Below are experts of layer 5 (counted from 0) of a mixture-of-experts language model. Rows are named router (the router's row for the expert), gate (a neuron's input weights, with its number), up (a neuron's input weights, with its number), down (a neuron's output weights, with its number) and show model dimensions 192-223. Each number is 128 + 32 x the weight over its row's rms, rounded and kept within 0 to 255. Numbers have three digits each.
After each expert's rows: a language model's description of what the expert responds to; "raises" lists some tokens whose logits its average output raises strongly, later layers aside. This comes from a sample of Wikipedia text that the model never trained on.

# expert 26
router:086165163162116122102128123160117090134166151140123127099111165061137067108074126139142122109138
gate0:171167143112178139102134153150120057150134123127109110102092123079141180104134123087138167133139
up0:124202135197084099131137113129171131106117120138120107103155095188149125112128103140127207089066
down0:111099120093154131141153122131168130154157128117144090177156160068080100144143089124173145158166
gate1:108139142097155151165115160100133075133067105098124153134112138091114142136071182116097145092082
up1:082173126092132041081088112197138129088114197140194168142128151069080147165157192091099110072085
down1:134187203107131133099106111097136118136137185142104150120175154144157058087112123137117107106120
gate2:132097200164147083116167122114145152168138065129145080151128130138128155122173112070091106126113
up2:141153122158061145139178159139106105119087124116162158181119140112117123156111100148170195106082
down2:063129110137130117208113144102084105155086164151079124100110126154145154122140101127141113114111
Role and type nouns. Nouns for a person's role or an entity's kind, e.g. member, coach, President, grandson, journalist, species, song.
raises: " and", ",", " of", " in", ";", "."

# expert 17
router:198183105091078141128168089086151151102102170124117105121167115126166164131123170151165129112112
gate0:105097128141190154126146137125073178155167171190127081170148169160119078183140115153156106137150
up0:156148109173104138140187129111113138107109122140180118124111131137129160153135140084161114089117
down0:173177162114118124141119115220123069080094169114112185061153077105145130113145191163156178134119
gate1:139097073057182120163081144117125089099144134083161124144194132171146092122116125125148142178057
up1:135120173140119077106113171138140148167124145112139122132105165123103091104092164123110134126097
down1:152141107173152105124107118139134118107083129073130051157137117136059117086134134176112065115189
gate2:118117105157067077175136117116126116069106083198143041129168129112155122144121078105144091177110
up2:144117142101114160135123121208126165117086140084131145189055123126133070150166129124115197155116
down2:133167146108094114114122102106090169186052141104150120108083136190095129145169148118071179134121
Foreign-name word pieces. Inner pieces of transliterated non-English names, Arabic, Korean, Chinese, Southeast Asian, e.g. Ha-ut-Mbomou, Te-ugg-ong, Ansh-as.
raises: "ye", "mi", "ir", "ya", "l"

# expert 9
router:146118177159095143130085154147123105098153123108139119099128168150124095115088101167172091151073
gate0:171134068159107086145119132125154150108164135035137176171126116122179187125122118165115059146124
up0:126218120129180112174121110146059094109120169092116214144203204091179146103103114103170081077112
down0:078155166119069093127068155135101111146116126109067126108130167106145110131102141104156095091110
gate1:190145113065158101140133122135148144087180123176104104131142186145159113162089115101140115124117
up1:129136074109117047105136128128202106139102145166111123113086140112115161179158104146134132152122
down1:159149106084200117075183104111109144138141112138124134100138136124106186142166165085167088167127
gate2:097173173179118099095129076139157161113114092178136162093136107085152111162085138086167141175165
up2:127129176120099099147096104191071177157121119163084111162101150124139118133067106140130126149122
down2:118167145170097096147187133142117118118103131143113130136136153117068133165110184123121176123180
Sentence-ending periods. Periods closing sentences, plus heading closers like ==, list-number periods, decimal points, and clause links like but, However, where.
raises: " The", " He", " In", " His", " It", " This"

# expert 25
router:123121173164113177114169078160145121111111136099134107126195156119171129126165126140116150175111
gate0:104171127099157101115115104082091128101191150187094110122144163086146134064101149181166164106108
up0:157156170152160117080137101114099112125099149159157092146140075109093109119117093117122135155126
down0:119135153172139149106205079130096101087183101168121144063118168109152147163111101151134164177109
gate1:183127111138108145180111147068087103099078053125132119102083172126116182076074168100128151151164
up1:166174052098132116082115097153144178102141138108143084134149183139150148109092107110141105163185
down1:183079083151123132136112153088117118173145141074112139173178195158098093128146123125084108121112
gate2:180079173083150146137164129161094066128145085145148090174186097176101136216139182155180152177110
up2:144126165148137153118124188187089150105168151094109111115200162186169169133096126120073120141098
down2:057120104127098180129149149169169150160163166122102102132131119089117125167111099121121139098097
Table column separators. Pipe separators between cells in sports, election and results tables, especially after team names or scores (Chicago Blackhawks |).
raises: " ", " —", " –", " -", " January", " December"

# expert 1
router:163146137104086124161143067170150175113074094097163071123169154111109135089097122168084149125088
gate0:113103084144170116145129082121084110126092101137148062089100142139115128094154115080145123162149
up0:127155202078158131157118114141119159167123083147167140127120126143144112168078150129100129155116
down0:200111051126138118178136086058110107105148108124166114100189143139128175159108145099183176066118
gate1:127049076080135166161154128131078114142071036129086151202093142101129132145164122124156129182084
up1:162137139107106145145127154158155115108115091137104158126109090113112142078114091193160106147086
down1:106140129165182072160145147088128165134085114131081115122037158121069150154079158150162089138201
gate2:086175118153224155098117119144098162129122169120155166086140158093013113127131124106125108119151
up2:196082136135157135131110118095145145105085086083122121134088065197137204145135098111131135173118
down2:181131114153170047164103162106104129128151116111138117044092147156077144112141172158155148176089
Non-English name fragments. Middle word pieces of foreign personal and place names (Kudryav-t-sev, Ts-uchi-ura, Y-av-uz), plus the slash between coordinate pairs.
raises: " of", "age", " ("

# expert 20
router:065112179111092115126128116155175078148073118118118106118163177114096085087069110142103175090098
gate0:153127199147114102081148077168124124046077174126040060098092115126122123153085138112026120160160
up0:118138085086095139130101204084121104124200156140117105126134168112109110094139172148128125143111
down0:118150085098131099126131098103179129125163192137133106112072081110151155143113082124149135142173
gate1:152126137169128079113071111153061135062058132131091078148115142147142111134176150180148151130117
up1:102081163139157120148101129137128117136143150145190169097094139119078124154120087097145070141116
down1:030062040128094134105089118119114137071173122093138122135203083173156092130191111153085163146124
gate2:132134171091129097086161125124091104081132089144099166130142149127087087177125085151117117168155
up2:044154140097083104073103112152100093082128153167134108151076142125124156109106100123155131129117
down2:169141105101157174156055089055129108175138177099129085110104147132149179119164082121107104076129
Units and coordinates. Measurement units, percentages and coordinate symbols in census and geography data, e.g. km, sq mi, °N, PD/sqmi, million.
raises: " (", ",", " |", " with", " in", "\n\n"

# expert 13
router:106108172126104124138153110145176119181190116117101122097172160147102146052103148136098117116119
gate0:143120169020087100042105174054116142052162142102089113168131145129126146084088136164142201153093
up0:143110131118118161125146121112124196136201143096163098172155121152113171111131141178187158132090
down0:154109057139126096078129089149204150136150093151107111153076187119104077111156107136181116112130
gate1:167131198173095093079176174142082116172115117109069080172176062107126049120086122122130159187114
up1:172132126084064078124100093150149140125124142113140194134134144100136155114041106091129118139107
down1:118077120187173122123093108137126097100089135125060083164220138162129118114093134131115150122144
gate2:157110154109099095123120151152109181152221133124100081110098119089102113148168177145165138179127
up2:093131104119083135108160096100116143173103118117096142121165087126165117139121114059072122122105
down2:098099161151123132162061156148121086185159117091121169149083123159140088087090147119117170150070
Numbers and quantities. Numerals and number words in amounts and tables: decimals in money ($2.5 million), spelled counts (two, six-disc), table cell digits.
raises: ",", " (", ";", "-", "–", "."

# expert 0
router:096189129114087104148141107150162098159145127184137086085142125166117104114113181173143123136142
gate0:067111120140158131136142144171141130141125174112137154109122181136122071131153095049107134134095
up0:133117145104132141089137120168133135128144112147130183152152148161090088096101075139024115088141
down0:166149119062109096121144127139126158143131088138144163064126161153141137138149131109122171116113
gate1:130120116095111158132115075136152077116107115060140144167141151103103129174110126089111152118118
up1:121091112143120107085149160137163127153107152121103129135149151132165096113133134156123156103132
down1:145148124124128165114153165121145158107185162101167181171128175134124086117127103192149101092107
gate2:115079132058147101110211094136091101135147134140121091119057090109150131085169168143132102123158
up2:168142166152121139133155134191151108110144163086134121157099179081097164160138173045145129115182
down2:109090128128133074136149142103089106155110149155129156142089133155079089074153120124136157158103
Ordinal career milestones. Nouns and ordinals after possessives or articles in sports and career text, like first goal, last home win, 90th season.
raises: ",", ".", " in", " and", ";", " on"

# expert 28
router:135118160191129209097144150152112112171104063151099159107062125163165139119129119168167153128067
gate0:170139142128125120142171137145137113105148141110107112121117128126114152108122159123100102087091
up0:156169105161135151117089094145141086099136135109110120123142149178173139158096120159058135095106
down0:155140158163161122087186052113162142114138153141089162100079124154155141144076215099148090126158
gate1:193176043117084139133152122094133184101153174203176096145143151123099170145165116132101113168166
up1:092143132098172147080137147127141164149110122120141151093119125150160110045069081120079132137143
down1:081117137136161195098059131166167123141094106152126112101135091088130104188099098099164083136071
gate2:137186138127161067149152129158125088141161155134091122181098145141072157219113102142112146153127
up2:104102127114112143093130091114109162116127087073087091140181048139180170084158086071154122145122
down2:130160110126097171135141103154150139112141134145163137121196107140121133123154155139143132142088
Section headings and quotes. Wiki heading markers (==Certifications==), paragraph breaks after sentence ends, and opening quotation marks in music chart and review articles.
raises: "==", "-", "===", "The", "C", "R"

# expert 29
router:151152130191134102131128100194117085135124197070185180094065161098092117118129112066084168101165
gate0:128169151136094115102145111183172128076155184125105167114046099119185116106131103141137147049080
up0:118131172134080079138126084115092161152148160121102072159091113141121101174119101086123131113132
down0:085107197184148102116116119141131107108137128114138110169107157122165134104109141146121207148141
gate1:119103114142101115122079111112171160059110121161143107102124121084128112180114102143147130183103
up1:165123082104137140150182141113168118110167133149160119161109154119093183203095168123138149115155
down1:199121121117125081146160150128093110106133129127078081081136112179112117131118148138040127134117
gate2:123118176121159109112128130165171213147145185087089158077136122181079103164169096174161126099065
up2:148169136094159134104156137106137079055131074156122133196134109104175194077097103109121089164133
down2:127136151140095151086170171118092086140111129073159131135080130127101135144155167073118104116159
Spaces and open brackets. Bare spaces and opening parentheses or currency signs before numbers in tables, e.g. ( before converted values, space before years.
raises: "2", "200", "4", "1", "3", "5"

# expert 8
router:169115177152132160154151118115144069178090078141100158181164168100150129076124100117066156127115
gate0:184160130195120171100114149176139106077093125151150110153131132132081130117154111103093176069102
up0:120145171065098078116111174075148106096185125144161135128104152174120166175118150128143070116152
down0:157130111124135128150047128101140167141167134087095096098061127124118135167119095139095142096120
gate1:094148076174120102126128142162123146130180128110142163094092084157100106130101159126129091122135
up1:103110200088099140113168107128108119152131155141104071063141112148149060154107107158116169081161
down1:132126135101194158093096148153140159149102138131117124151164099114064157102219107127140096142142
gate2:171157099081148053159159128148152171101114140136143114076173150098126105073152134098146092094157
up2:112097133163195121127135121130152104108161179102131153151137079133099122149092091152149136147144
down2:091102105186155095110145153127134125137116105102203138134030148132140105139099056120129132136126
Numbers and table rows. Digits and numbers in stats, scores and tables, plus line breaks and table separators, e.g. win–loss 13–11, Draw: 32, |---|.
raises: ".", ",", " |", ".\n\n", " (", ";"

# expert 16
router:103161129045084077117167125121139110132188128171199124145157160144066149115114107161104123176132
gate0:124116150070169121099135109071082115111108107019105088146147159101132127141103096084126099093129
up0:129131097088196141158131137105152139096185165122146117148098081135134143152135076147192152160152
down0:185114161128119200103136104101137142139133077115078095136102138191096148184120104155054096109129
gate1:143119137140141153092148117127100143142130145085155142116144191174126153123174201129182156138122
up1:137114088192077141088101168154098131114142153151105091172090080069101080089153146122146150129080
down1:149154141120118091182125111072136148127140128145113160148173131172094085127088121213103150141096
gate2:092151076087173089146090123114149123102115161133106105089135139116101122174136132063107149102194
up2:146110110167144109136135099113144129180122198161169172125073108060128161112187193105106131123157
down2:191151154132209133108186136134083133117113134073128131097166132146097182149095088139096142161131
Mid-word syllable pieces. Inner fragments of common English words split into pieces, after an initial consonant piece: cr-um-pled, ob-it-uary, char-iot, t-ren-ches.
raises: "ing", "er", "al", "ers", "ed", "om"